{
  "n_layer": 8,
  "d_model": 256,
  "n_experts": 6,
  "experts_per_token": 1,
  "d_expert": 672,
  "d_shared_expert": 0,
  "activation": "swiglu",
  "moe_layers": [2, 3, 4, 5, 6, 7],
  "router_score": "sigmoid",
  "normalize_top_k": false,
  "routed_scale": 2.0,
  "balance_loss": 0.00177,
  "balance_bias": true,
  "router_logit_norm": 1.0,
  "init_std_router": 0.0164,
  "lr_router": 0.00109,
  "vocab_size": 8192,
  "norm": "rmsnorm",
  "norm_eps": 1e-05,
  "tie_embeddings": "early",
  "optimizer": "muon_variant",
  "lr": 0.00842,
  "beta1": 0.95,
  "batch_tokens": [131072, 262144],
  "seq_len": 1024,
  "train_tokens": 872900000,
  "steps": 4363,
  "dataset": "wikipedia_en"
}
Below are experts of layer 4 (counted from 0) of a mixture-of-experts language model. Rows are named router (the router's row for the expert), gate (a neuron's input weights, with its number), up (a neuron's input weights, with its number) and show model dimensions 96-127. Each number is 128 + 32 x the weight over its row's rms, rounded and kept within 0 to 255. Numbers have three digits each.
Before each expert's rows: "mostly gets" lists some tokens that are sent to it at least half of the time. This comes from a sample of Wikipedia text that the model never trained on.

# expert 2
mostly gets: "ma", " Pa", "c", " A", "li", " Ra"
router:155118147169138109026170138162090147157090142141126127173113121109075120115145064074102126087144
gate0:127146108088115168099135142116137112111136055164139121096135076104126130151185150082153145083051
up0:095102132088127097188085138159097168087093090088171098114116133113134172155121143092055209130051
gate1:041154110130114114127115127131087150082140126137122092118105137144100121135119135132151156128110
up1:151096104109110139200139101173190067106068128144153148076173102169128132103125160183147116120099
gate2:145157148086131151094071046152080120111087133087132126119136129169123103108151076109167115167165
up2:094163155163179156172146125118111116137170146153124119169157159118110102112113171124025147117166
gate3:173139054191109160160159116137157085124113086173127130171130149121124128073148086142122138145163
up3:104139088185081133179123133108106078100180099153171110156108185133062111098067152111095136119156
gate4:138180116109166090185122152132171148112066103099148126119122127090115094106090145139118110131145
up4:101139137173144130081144207113169156093077163135151138142170112085100121124068125143084125128153
gate5:130135118129128097133186123153070175074108121128066059174140110074124111121153136175120147144075
up5:116130119180070151148122122130139105152099130084146188162086098120176160142115120114096162114129
gate6:123123063131108143140159128117148162166121106062105141095131107113095126179086149114087123144152
up6:192091097151118108163093084142079092150085147139131134134029105075102110126135093127106117103142
gate7:118190118147144140119110138116148088110108129135111125095115097156192120201144097108132116138091
up7:135113145127095095132100146109152171127139109123091159149150087126153072076117080118125131179088
gate8:174143084161073120110157137092121177084108154103122145089101094108081151155087135087140018158167
up8:146121121085130117080127134080183180122107054216132095180153123144135156135096107163113126089165
gate9:139145090175087136129128122135167110145115127136148186179188141107137096138134099150153192139136
up9:128161151119114141113142137113165145146202154134102179172135119124106098081089149162116106144080
gate10:092176120145088202106098143111100188147198168147149158113084093075075161120082159162117157132104
up10:108172063095134141129157135086187167143149136089121086168085192170107117112123115183171081136200
gate11:088179147115132092057136193146138085105110136109141150145201160110141094096087119039072134112134
up11:146149134144117179120117214153145205203099107117141164102144111112156147119136200119116065089109
gate12:110165146186101133073090086180081117104125116130092077144104066073082077151130099127117142131139
up12:119159122138193074124075187105109135161120112152148094106135178088098153101171137088132129131129
gate13:135138091133092120149127094112125191134151152139162100094141113120129161091126120161085124158157
up13:113118148152145137117165196147162143105121133141133131072155112111141149115146122149067122154133
gate14:098136151104148098081095063145089168117092060160148076088086150133106195093156087164123072146097
up14:103134173157083092141121140086143153175096130128134136090051088170160102124158124102107149198149
gate15:077147124150097107153119129200143116199124091128065083165125156142149182118144059122113130130126
up15:141119111147137185121137110136144082118186144129182093148158129088160143130078102069159120123131
gate16:103194129129167099100150161106137085149070086117097137170123112089076117162084130106080166116144
up16:143117164127091090097132111087083124161133120107117066113043105166149154093101076129069091163122
gate17:183114138210134170117083154111129161114077116094135154131142141049154033123165074135141174096204
up17:160158100160119145172151101127056081130074089128171120074163169108147080150058138108098088103129
gate18:110162137123160071154090111122142097197108119077095094123173113085194136129106112151096173150056
up18:104143076118100120118075139113102132105129181111122129102113088141166119145122135162120180147085
gate19:108077110109116091037149123159140107102130132107160148134115140079131125135052122150199157069118
up19:075086101122151162116158139098138132136139182107141136075108143116137131097113193118178137130118
gate20:186140165137098062182120089097111160177134095165106119124188168141148111073144128147064135138152
up20:090093083179128099123125164150130188138151096150064161103108146139127114050110115176066171139115
gate21:159091115143117096043127045139104106133094092157099098182103144179127132087049060126171119124137
up21:094085158166128132147179148132119091134147125079076050142179097170097168178125162144130171153115
gate22:057164138143162108143189098134145090130139140114116146105111127139097108130151153061088162153159
up22:145152073188158100136163120126243129133143159124167116137048097132050131099135142130063094136094
gate23:144197181086083142127179128090145116152117068105097110167073115096111127176209131071115122119176
up23:077077116182104153118150139105106158099128105108136094125172116125176109176105132180087125193115
gate24:103103158154136041097077151142126130078066171101126143124154127121077085121160157107167109149148
up24:019131203069144126113096181137141146192147134135139098137141118083113168171111128175116092158124
gate25:131094112183140159113158118121134138034107101124119110112081173196125171172113179119153150198098
up25:168159118138149147136108138109192112098127129181168098132133144131176165093153140060117180035167
gate26:144094125156126118147087125104122192102133123047139180200111136097096179171148138103192163127171
up26:117121175163131143126111102130116088173114149149110120094096152185099101109070122133100152091151
gate27:131174147154097147141141146186117099103095112150168106132149121127126190144083079134145121125153
up27:185183135133179098093106162182084163141126119146137101160155161136081203144091174112141070121157
gate28:123149114089061017113158152132132178073107146124137138140145143148145088127076130164141125092125
up28:130187136167171073078123114151161104078094155117093097042157186146134131134144124105066123111181
gate29:198083169186124095111161167224166132142091123142146187108094153181089171096110091150112130112178
up29:090180131121151080154137034104110132172105137146133175108128154138140189074115154177163074133126
gate30:120159160170114127135111152141093149114117079099130174109078166128108131129079121189123140152150
up30:111134159099106066112098147103145120090109144101107112153128163078092114161167158165148150116072
gate31:126117165169105138144122202098088165082164169125119187154162143141122158205156142136169162111144
up31:064140121104143112177121181189155095104115081141095140154126158130120123136142177151146133126138
gate32:089139186145137082063110135129024158130171120100119098096185071088133079101107106191187115124148
up32:136122139138241146118121184170123143146182103147160135178191104136161177106112069191058127111182
gate33:135120098159121072094115160173142186113138145133117128124128135110119141106067097102111146156149
up33:156077154103118114120103113107127153114127099166128124109134132135132187134091125130067152145119
gate34:119191139087091105135088158151131071140039118116184185165131072155061107124120081148153146186158
up34:113137087148141103039134168140102147097117157119096130153106118133067141134120147155118123084101
gate35:091163123174150128132096143155172114105064140113129151106101146144169096200159165151108090152123
up35:142099129107172159113090118119092156125146076099122094043119099090091062088141145071114137129167
gate36:147162129127149150130132095109118115207074108189151087050126130174117106117123124099138166121158
up36:168139155066186121122158165119192081098112067122113066194107169121087125144154115118175138128142
gate37:133162072136122126077149122176111146193099199081097074196116111147062056090080161099138153093105
up37:112157142145104182110141118151148149147112109155178174115115098122200153143136135043183085120183
gate38:087135113135031164106139126165072125118129154143237127074119159105123147095157145107144150189119
up38:079121098081116129072095143133151156096153172185137092106155154173170123119125173149143134158103
gate39:055156212153152085133154134078117075125091084049079148104150169216116106097116148136146165172165
up39:168121141132124123123119179180092081159152149118116142171134121122141134145076156156082114070074
gate40:151151173134145106162104121153151126135094108135118094102115131152075098163143088145139105107082
up40:102083104145108119059123065158118119136182169128153140134125161125117160110110085079087147157152
gate41:084120142143112178108154158133117096102145085105111100153137124132124149173109106077113125160102
up41:142181149114085190190099109120172131156104072148135143195152151106131112080142132147112117126158
gate42:067164128150104121132133125159067166134107144100169160032186095172145077134157127175093121064127
up42:137121168182082168150136139120146145195126107152119132122118135138103106128171159049107098073139
gate43:214129124127098152155086095184165107120141084106109172176147134089122132133121155081113119128162
up43:107126110101143059176105105112088096143152173185096137111142187039090163112160152110126150093140
gate44:151140124159154134117121113136203130145128157120114110128133120096146151051082165164154104157198
up44:154093106157148161125151155098116097146154112170129117131093133095132120084180176177137139083180
gate45:177127132133127110157117115104117148136158137122047203118160093072098137118081129106161121089170
up45:129066158154092184202106135155184139066133185100177137126136137175110103085060108137118067073128
gate46:147150057103120159120165170124154175124126095130194095187081198179107161117107117166121101152099
up46:122071115105093175162112091118084125090169152159116161097146116131116102155171095126118130131195
gate47:152119137138087097126109149141089195061108134176123149091121174117120151139147086104116146084135
up47:107138185107086074146147075049138054083159142083095115111159153126093090145134074200106086066082
gate48:098144163182148136049104212117118113129150114127149174133149142127120131168084116132133107139162
up48:142103127149091185139128132156123101150096148098115206103108210199081125098149172129111196152104
gate49:085155170076106162101098124166144135152118102117139146072088137153078108129183195083116135115123
up49:167102164127133160194167128184114129146082065161105156137075139085112099138160119136089121105149
gate50:121062083162122134107117120115088176154136133085166167147149190094175155163161157048158159123169
up50:091117094152078119077105166121136167143148123144107121122144158124127160185083129139121177139115
gate51:101154133066080169136139106095166162094142122163101142207178175079150152119189066135121151172128
up51:097188111093092144080109105086207153125124130115138173132110124059146162137197089119122201110132
gate52:107110150097123045161111127116153135163100129102102158094169124124159091130169067177117111154142
up52:130080100114177104101156152087117094171155155141148112138185071134153098092103072102096179150164
gate53:144154120190098076098170147170078093100116217138150152169125112122144169132077088158102126145088
up53:093100159148150125101182130163158180152132131137109152108119124131100118128104134194166076154129
gate54:113141133097184156106061178173117103146090148121163200106170096145133136151116124171095102138104
up54:134127165138135110122142119126082134118177172111124074127106125059095115186072076133149130149113
gate55:089155159146145124141158120152183160083142176109170121131102167129120138192129125131126129107126
up55:060152089161098124131180117116099107137120131127183111141139134150098144146135112111088175165126
gate56:090119153162109134106059129119152154118061079151060100163051109117080155132153110119158126152145
up56:119215074133133112136087061143166086168159160078103108085083095134103156169074120117200120113125
gate57:106120145127113148131131129060118140132095127131186122133180128134110136104167076183134125122087
up57:140100173129178146151058124084147121118111123100115059117100117168189151164162143106125134151148
gate58:152150141111158153124146104098131160182164138097114166195167136131139128141075068091123187161089
up58:093150128079099132172106119139140108172096135105160148115144128109194156170088125142136139143121
gate59:150146124153103098153157168069167117113064202105212127159067128069151120166134096137148165162129
up59:135114147169131080167166122111086137137147174165175111151102080128194183163138092135142165074060
gate60:162111180168081151063114131147152129092090122153129134140152089075148170135081113086120060140151
up60:140120140122113090076156113086058157118139113075138134132151159094125158139114098208126094108193
gate61:114126151110093096125117183122109145130148113085192141114132099047090109105149123168139100141161
up61:154120136164120142110111148080130116169135139104152083100119139107165113090120120093098124133107
gate62:117082106151059139147098125106150103106170139168110169150156200082151179186111125151145152126110
up62:175139116102153149124231154142066085093112119149126159127120118114153080148121202143139185131118
gate63:073140135148128115116154155170080085130091191130116077095116106169091128147111050162098108217105
up63:126131126153167122152138111151101109138101112133186151129125157129130120106104145161121158178124
gate64:170104160128103090071130143144185149070139149110087149119129117084093095172077107137103127103066
up64:142099155073101131141113146099083112110105086181070081115097084120102122100159157184113088121130
gate65:104135173136131158093045054120114124127153128137120077122146123129131138117157123122123146108114
up65:106072196095130086153180137128163150121139077112112153105155117130129130205101134139165082139118
gate66:133151168118098090091098131146135153112192158125093150114074087079113087151076117143145123167135
up66:194134123113159200141182111124115113134158113157083120172136146161049096133119136126162127133089
gate67:137114143096102084106174148106085070166137159127158101077086082161120102166152122165127119124148
up67:102173156151154091076080124135176157135139121157154128133150113151086081130124101090122137160091
gate68:078183146144141101101130154092060120129111076111182113111148128110108127184152089079097093158179
up68:167111122168087204156114147146111214079133125081206056116139097034158111137099088133184125112135
gate69:112180119200133130131110120207097084120094142104212090072167172146103080085118160126118092087107
up69:147118166089171141141121120156176078086136148125133161101201218115132165176153099148154082079121
gate70:243128140126124119149129142096160088126160105123139172158102163113142130173123119196136140114096
up70:058122087105125127180186164064137117174153105099125097116091085124113121135148127120133061145136
gate71:094126080078160134099147157100128128193087148112176110116135162170151104107128113146071160091182
up71:107117128163061107063146127127148125114125134154161126142101129092086188141092108128120141097156
gate72:165141106106113162134173179147069156161078115124098154168130069094081122166070085061135135086182
up72:049125085074105147178118119130136128160088109079128131076144108153124103134135155111098134159120
gate73:114110119157130141144103149170169114107208138091148151120170073088220068114139086133062106070138
up73:158133156125117102191159071109172146144053103072121148102150119130092138160145095136100118110158
gate74:144134122183122177111167126063106142093125102155136110116090111169178132160123132083136163136136
up74:107127118116145141099137139158137109124207097126148135166101154135156217169059163079142118082081
gate75:146127130133148096136164074112111119120126125169110121156125167161160111166097082157150103099125
up75:133096125184162091106145083112122093088155120137098070115117144124085127175179155147123149160135
gate76:148137133071109106139117171138115084141120145100160084106135097072080090138118112148092103129166
up76:102108133118109117164169135154132141179114124119119130143173104150159158161089087128146192057107
gate77:096167123144141072144124066154048084144095153172122136143153133186098232136183105151149163102120
up77:148151096093097143139137133087173156163103182122138183206100078076187140168105151109076110140212
gate78:097142130162140140101100155117074159153204136159176054109088128171170119137184111113142228128121
up78:123115123166158131150105166121109147104155146090063175120084168110117141169084129173118137128201
gate79:154131111126115133112151121152108147145177131126103100145123129088084143097128162108136132131130
up79:093145076131168187128128120190158134136135104127108093123100235194128116097107126118133093058159
gate80:119108085108127104138162084115117081137136181129157094101149170092136153102128160132062157165097
up80:174109153121147111144116115161127168044098110054136132110121137148105153107126124124150161180137
gate81:175063133125161112129190116151124125141137099146127153141163114150148155132164136103158112086118
up81:143109110124165173108168123142174107139072096119152154165141089146122115142107177144182118151144
gate82:149153072134109123149172231124121182071168148076096124155103147129087153169097096187191112169098
up82:110144112108175150106180100154137164164060126091148129110082084095073112145115152085121128109149
gate83:118123114138117114113085085166152102103201097094134171173129103097107135076089145099070117184149
up83:096119107100102137120120115118147102148129158060197131147127070096149136100084079100066140100137
gate84:159147134123126102127093127111113081128059141122097147102133141140095150145142130140141093217133
up84:057055137145132106170116138140135110093126200141144149112147112022131091148165133111094125140231
gate85:163133105116104145182182151148115041107126148117169083113069134080113078090110107145109155082156
up85:141160135073127164130147136103138124073131130150130094094149155148157133064151162139136084097130
gate86:125135123118126114142098098160128171111111161074113144170112114099141136203120073072117080135160
up86:087026151144130149129126119140125148140152105073178120085117148159141139149145080092078046140102
gate87:115140174113168083092095070076134106128127109102111144147103117111132142151145114153084091156130
up87:158129128129140149212146160111130162118141169097118159175129118082150107113095152139140114133179
gate88:092103133113110122101132146139110102110148086124190094221167133138161161147150115129114121100189
up88:176168132139206076179139109136114203150129104125147147040180102140126126150092084184155129157161
gate89:103150141117121153137051149128147096165155153112149138105130090165126167103196076113131147103157
up89:115119105184164107127166166119159083073095108128132147149028146155091146137145092111161177150101
gate90:070122111137117065145104137130124157160168143141138160135124162101080195127088117163111155184069
up90:132093130098093166200145140076148132120106107138127201092090140150077092184118125129136178136146
gate91:163175154130139101141148162108104147089163096128052119109125150131109093132116121116101164113138
up91:131118137128124081141076178088194094089111148125122118113142107109076159093196143150103118058177
gate92:134156084156123105079119100099110171128094094080073147094143126104159116096146112168125106099087
up92:144103156141110156107145127110084138143155108127119102139120098119142042144098089146122099148146
gate93:157165130112121089042116050135144130140123133089113157153144093097122067115102131080146212106095
up93:160147104164190099145157136158115147143092088145106083101103152193103172160154164183144118107127
gate94:197129114133152070054125151145125104133142023092156103151126160175116149124103073102130148105124
up94:144114109155161156104110097152134127105154136141116100133081164107103209050173142087127178132135
gate95:180090139136112182095074125061121128115143145085146038161124217118163115084121102108119128083129
up95:057154098120115134147166158130127135162150156135119166170091113082089166205129146137027115125072
gate96:132127106158132128202150138097053109159099161091117139142145111095147045169096101114132106154104
up96:072090183087130148153072188092197127081162149137129086077119062132164134113068170164147099120204
gate97:114129091110149141146146195165082151134140111175155141163135178113152122144185099097157119073098
up97:065135152096160171124166132105117163137178128144152166091104098131113168125174096107118136171124
gate98:094175142167082143171063148143109115085128154102099096162150078091174124128142121135155160160109
up98:108145147121098173129094112136181122088177162131134142152043072151111114072108116098110147148162
gate99:143107113110098165123092166110181152098077158121177159121108085103129120136080117138146199159124
up99:121071054182091148108128169209093116128111061107180101084147172124133136122146143149155079204136
gate100:105116135134158130199097143144096135108151141172127172128102123166155098154123095120162129132093
up100:187111132145143117155170133080110104103138119098111145143166171159107167196166111125157141169127
gate101:099125105076151076165185120172191145096127108148166097159116110181059103127172098148063167098131
up101:075142082129132123159101097134128080118171096141092164195058043128151165169081093137178091152125
gate102:148086133060095146138138134090124092056138091058136140115128108113156136133143081116097152107120
up102:131184174110080173126144177161139118070115106140172147178147104164142134101175150145142117108119
gate103:149138076123106126122114154153076101151133114111179145134112127125086142103163150104137085120112
up103:061154117179107171108094171153119101128130111066143147080098218124110130166142136122137118109113
gate104:122121159109140138099106113143114107097111068129099159148194102151112083117176046111148101107139
up104:160121090167132128124114150104133110098105146108076156180183144126157119115149125160125119149109
gate105:151135114134127174115149117187155170152158163088096153132062124145095106125152103139130145141151
up105:102125105121122116118081148152145145126115135119132103108152096133155087101115151101125190099129
gate106:093107091149075140174153091114141120138158159239090145149131103102110067109165073132062109129132
up106:223158097101127089077111114156124101113093112077097137120059107102123167085096126113166171194094
gate107:153133102142154197116124088128161079149094182119141081147128142130090122153088131145135178151115
up107:130108138084119121069084152190133115153122109122181131160153137137138119143145103075102130190199
gate108:092158132146134136112108091137130146147146063132110167120182183126137141129129103149142145063124
up108:169140061147111150134105099144136151121076153065095138110155119109099086137165116166085057151177
gate109:113077084127110070132147121149159114163113102140108148181155106165156168143101161171143207164041
up109:143162140130142130118129090156116129099167132188060151103121122091104076117148136127126094167132
gate110:168163142137094086183167153120117131102125128091167136136149163153161147169121087136136149143149
up110:113107171195153134127101085102114117129091119094131127090174158120093132152085091133124157136133
gate111:133109126084135099154135104199140133097139094159072102143116129160103129103129072165088151168091
up111:142168121110058148106080105182161153094134107133112137084155183147180129181164137117152149051140
gate112:201160105073120149125109066124105120132109142146142136127144070088094135115079115138125151127127
up112:111156146147095092151167125142114143135118148146165158149124192125153122153132141169153108120160
gate113:134122131103078096160138143129134130175162088128100141115140079093107151058142158107174092173190
up113:137098169134156127097091138107083137126134174145083174147072131107173168110120109149145168107171
gate114:218118173147142120095106133096105174162120171169178060185156128090118107119181141185125077117170
up114:123114070097172131084106113124131218112136144135114099119181143132116122086080108083105145072090
gate115:155165211193117108152099091157152142139140123189130148150080170097136121135192120056143089117147
up115:092140149072113172169134117124108088130122125102079127091163150117081108127160138065143158145129
gate116:141115107161143111113180117129148086128168125121131142140158162134112095085145123085056128146131
up116:145109140163148145121122114097178106082219198137104110135135146089080130104096113130151133107133
gate117:155122136130136139117141114144132111194199153129099065121141075162149159089163106144137165105145
up117:198118090084198058203125084150151116160145141140172142188198160172080162151136131104109179154189
gate118:121077121130143106081104160084185135153127117118125157139124144074104138137156070095058084103099
up118:180109184136151159127122128136122082046143123098143166117180087168183095141079156112163155075092
gate119:088112141114123113114178198153130109146101150150129193174133211109118159149145118113152128128138
up119:150074141134111114083151139140095167115131166169195158107152166103167115161163096158173131093156
gate120:129162104187071060141126143113075102119118114104108117084100143037100122207122097109134138133183
up120:130094090165072107097123138115142138127144156135152161126111114090096125082125119150102090152117
gate121:136117114089155144033118114137090065170168091113145138158146062118093167120090094158109152124096
up121:112149117116163161126167151131160100133126133086129127133107153112141142085119155102144131117120
gate122:154096139166161175101099175102131178150173145077138186134141109080125148162116121128117138080136
up122:158156186115115121145145197161101091110147079129127138135135163130172132133112161102125117119113
gate123:118155101151158103049131106114136155179118078149140141127204185171136155142154099149133179159139
up123:129118126111099147157150141115131169167160126134146141113099123118156096142127105129155171157183
gate124:112126166165191146078095150132106166113110123081141156175143097169127160120150128153184143130128
up124:115196145134145138132126077065140158190107154129109058108115223110209157092118139153146169123142
gate125:152133150118166175101105140093133113104118161134086120149101126098167155176098103150113152060141
up125:076146167118174109130150133122113153172168141106163173115155120172081091190126100062161132142146
gate126:081152101143150138144112170162095169104162093087113143153084087160088141164122110079136132056100
up126:152064113104076113068131067109124100160170144156202142195133159173103104088109146163117169126116
gate127:113173131158142159102110100157127130050107117163072170110123113121079155129177137118141124150071
up127:097126083123067124187144115157181108178170073137125105154096156159136140145142106132131085090068
gate128:105096140082155155119117151111169091167151129115118115155113090160123180106177144126150171174114
up128:098110137113116064091123133105076143144172113105091117144175113135141132077133187086166176101133
gate129:142126152122102125117110189169095133115145146093122177162036107155143092070096133173175185105135
up129:098098115153149118146088136113111102085150155093170152157099133131151143139145161143161165116106
gate130:093140105186106152142115171158147131100162160162136083069055132182139100111157148114111095060098
up130:140148150143173109140113109100132108119152129109113121092132067142172127102033119076166148164118
gate131:132129084115155109161086150145146127138108120128130099141125113124112125099115176127146127179165
up131:128116122196107146159159121115102101129119136117118165098156113072111166174153112087169144143142
gate132:124118154110136184082123098149097120149145091174147127120081175091125213150116090153138125128154
up132:129089151169137129137168128141121147130128157087171131134174104146131154174097128168127119064118
gate133:122105108115145141149161172151090174097140128109085131159198147138056146130195094151104108102145
up133:129122122185094106127110209132121109124121103171111068157151125173162062101103140110094150104130
gate134:108115091096133156168137119093064127160145137160111104148128089107138115064193110161118194144099
up134:152132100131143107051102128107108144091188051079144175152171123088150138151098138090128093156125
gate135:080124103140128114165132141126140131107129112107151119050117144102154099153142067122104110112124
up135:111075133124137123112097087133084093165090104158121116113128129138110161122150107102197139153102
gate136:115087082105141091072131148094127110140150130123194156176119054103122098148119186146092144113144
up136:183037141130120081157140069113106148156163125105080159115109160117179059100187084135121115165109
gate137:100191200134118146095149143141059162145110097107160129130165084118099095095075135112058133134186
up137:112156171135101127110128108168084117112174144066105110049086114112150148145114093087141154152117
gate138:151144093093100129104114130148165174135092081146138102173142098112142198089024137109170141172146
up138:161155080140140114120116090063132137145114121162105079144121093124141096135102079107153145083132
gate139:121134099093112117086158073115136132166106120143086166102157113116099145123124152114112119192091
up139:131118141156119173106125161126128125116093133155163090110147167104148134168129121177128104128175
gate140:131103074192114159167138160100080106120157099134137134137181140088081117177192045079163160108111
up140:095150127110124100117131162139121102148105157128170109164154096137121108082130106131169116136134
gate141:118118130141070137172035171143059121143113119152161087121100109137106148116103117150173146083146
up141:089109140126149159110163132158118103139117118171092103102168181136128095093139137163097134199108
gate142:173140145121178147151138177161090116139158105131138129176133111131097142123176163097160123128096
up142:109096108119119139117111129176146161104144128117094096112076070093124136102111136133111129124117
gate143:169181137110124072134097100105142066187116053111197148208058098114122111118139137091117128149155
up143:149148127029083135122136134106111077111149152089140097147137121148135155141144146136064076196089
gate144:138124132161078094196111081088136156125133141103096141164108104058037137129154135083167079155070
up144:132169155021087096182134167145146153119167093083084126094113168133101128151109119129104128116104
gate145:135106078174129140076155088093109120127111188107151141121182142147111141149100095054142098130136
up145:151163134072122101185081205106100108120087074095083146198110073118165148146095095107159107188096
gate146:174172098124088097097140147039112151096091188164092142148083114126094079136141092104189155109088
up146:147100152151164125138126154157174080176078136112138142136130103110141155083114173108107091140166
gate147:156179108179155161162094097159089158167125104161162168087122077139093106088176140062111185090112
up147:086144132130121096140150106142113108121094131103141181159081119087142138146064099071108185104105
gate148:107163157137126175109121178108134183078154138125146128150179188153136142096074130033139146114217
up148:133173111095144180070173137127145125067089129180170171128101164071113128141121115184114106180165
gate149:106110113128160120083148141125172132135197105094173125161146149109157109075147080101197128139149
up149:121066051138109120114167110157116154159115115133142080165133121106113097078141130180129166191145
gate150:118189182214152075134121133082135120139183119137148177157099152160065168061110166102123138134135
up150:134091105166146070145174154164091118150121092164111139118070176139174120159088103111134141069083
gate151:132112117150160113108040119161160147109068111161140116105123124146093100159148143134055103075145
up151:180098131138116122112105133154167095130099193157176125121140098152111150170138145120136122124130
gate152:110065106097097144109161128098192110159112181146082042166107107130126143104116101129135138031123
up152:131135196163115117127185129121119124149196173148132146100144172119127106153115110133187122180113
gate153:087167114122144073141118166127086163113132166148115110086128140195101151086112138122077194113077
up153:088125104144144129159160164104119084116135111105116153109198104167128145138089110097145144085086
gate154:118110148183147130133115133093145041083076110119130133108091132136118113144173103104126127121135
up154:093148117063096099101148123143094128103141106066146101141110105113094127133090128139131098173123
gate155:145109124160165050099161095151091146163166127136119124153133175096095144104082087141122126155180
up155:101100125143198144091149123192116141112174146100128133180172151120055115133116172162112129162105
gate156:110070148097141129055114153168111116149163130088084178080127136099129142118144122099120162155135
up156:134116131137170116088120175130115180097140091131155133125125094188133129117129130131128162118131
gate157:143147161155099075088168106117114154097133180131192156148149190129167061117149105151123099062136
up157:072111083133084112130143117124123181155180128157119086165149143158070157121120180165115156078155
gate158:124137104120125149136156206067144149076137106093127111175115124106080097113092182131123151156114
up158:209110147124127132110211166123148149186106174090097182124094076143155141130140156122109133139150
gate159:177158060141151137107150140120033148141139129139150148161163102154108088165139067111154128141085
up159:134129137122125096162094166128112118107117124145123154126096139121107163157182176131139173060088
gate160:106147107114096087072115149130164083128069138084090119146155147167100185122162141193094085120105
up160:171113123196106155072176156160156109086143123142130066111103156142121161134085097124149116086133
gate161:140158133141089137163140089098100099162106151129087172123166107105164168165194100097147088112131
up161:124175107119106181129114093121138136099157150120124115109159148069084099113088131139093197090106
gate162:123172109154161139051108150160148147110094094139105174130136161155128094112166169089139116121108
up162:129079122148086129133115165141120128094138161154100091144084097087168118135113128175091153123082
gate163:101165175121112150109107088138152189116152117125160143130163119126068141085165126129127108070118
up163:094173113134073071106146144089150164147092070111140203133146151138106143158170143169161089162113
gate164:138101121133080121091171095134124123101130159122125167148116174135105108123172151136108140121132
up164:092083095087099144130150148174070130054093134148132115132121138137129135164152130103182153145061
gate165:121142165103087082090088118151097178115104140164108132143178115077125103140072056128167165132145
up165:118146137083106178150146150166109102139098134039187133147089081107081134137165083138164064087120
gate166:097160114137068125082129110132153152122145165107099137135166122142051128101105110098113141103108
up166:134063159125124133116147176138125134164127151169146118114069157136118131154158183117144165095071
gate167:120123047204061136068171101108088107130164095124117085123097111156133107115154126090171095162134
up167:078201072153173177141121124127129101131072128172210080206161138126136120134082121123128118110128
gate168:176154133148130129143118173130120171126151116122135168170134123150174104126078084143164142126095
up168:123140088147142150165131160114093125112074072177145106105151138124138156112111144112164182193116
gate169:105078146106143137092101118094127146104107132088083134166144087115055157086107112136103158105104
up169:134126094105102105124134201118160164133077098122096142082131172156164131104159145148110201094071
gate170:130190169171157102143103119120050157152121123097118136074168093118122143117115120076123134114172
up170:114147113140176153080124153111138135165142126091157124123176084107116078116149090106135143109093
gate171:131150140138075120071134204092121100166151127070128152207159152110163141112124126130214160115141
up171:132169119150170175054116116114157105101140152127119110127103123131160123119174157147116126086131
gate172:150165185120157120160091072173134119118099140113122135155130100119054082169140128168162156105079
up172:160174165080091179177146150160068078094133131153117144203081166080196180133160139095175131086161
gate173:123156124152097124117155091121061101182095097140165150094122077124148123161171120133142140127093
up173:143107131151121177129061084096070129061116093122132155193128029129143091153161092144117119125110
gate174:132101140162118099066114180138178134127134197149129125121120046115144118109133096067122148114120
up174:099141141136133057129138095067078126086120115182070110078118128148109128102176157141126103107195
gate175:123162080106154091082083170127110131137121076111123075189145076078106111141095100195198143133135
up175:126137121233129122112057158174142182160142063141141150024118135148077055136125119136130144186161
gate176:143183157119082139098131148149093107155079134145145128122130108131149158119164138138103145145157
up176:069116161144144177136121113138136122165179159129175112148169162178159119127125096079156199086123
gate177:139162089179149062183054202131130121134132080132167152151127143140134136155142127162190122113102
up177:123157130084113081135125135126108106163123160091077040119134129165118147131110082096111155119131
gate178:187075126091112102108084081109119139062125155113179104183125136086068179106111086099115174110130
up178:150117153130129139149147116190152094112151127131102163052156156110080089098171129141047102147147
gate179:136146105133143102105091110080078112151117111105109158134127166084118114110132076075149195116095
up179:161063123167157082125137095154087160150163183058143203100112183152065155127109160113102116125130
gate180:128126154113091158143136114127079155115108100129156148147143138105132118140145107095109102116084
up180:109092086079139143111125142172184186139134105118140091125096143095195112098108134145128075110179
gate181:147117127180097139125188199110171121139135080125135065089140105123071160137168120165118080167121
up181:095170149143116160122174161107169123143134131142116155122132110214108146132189077077069126148139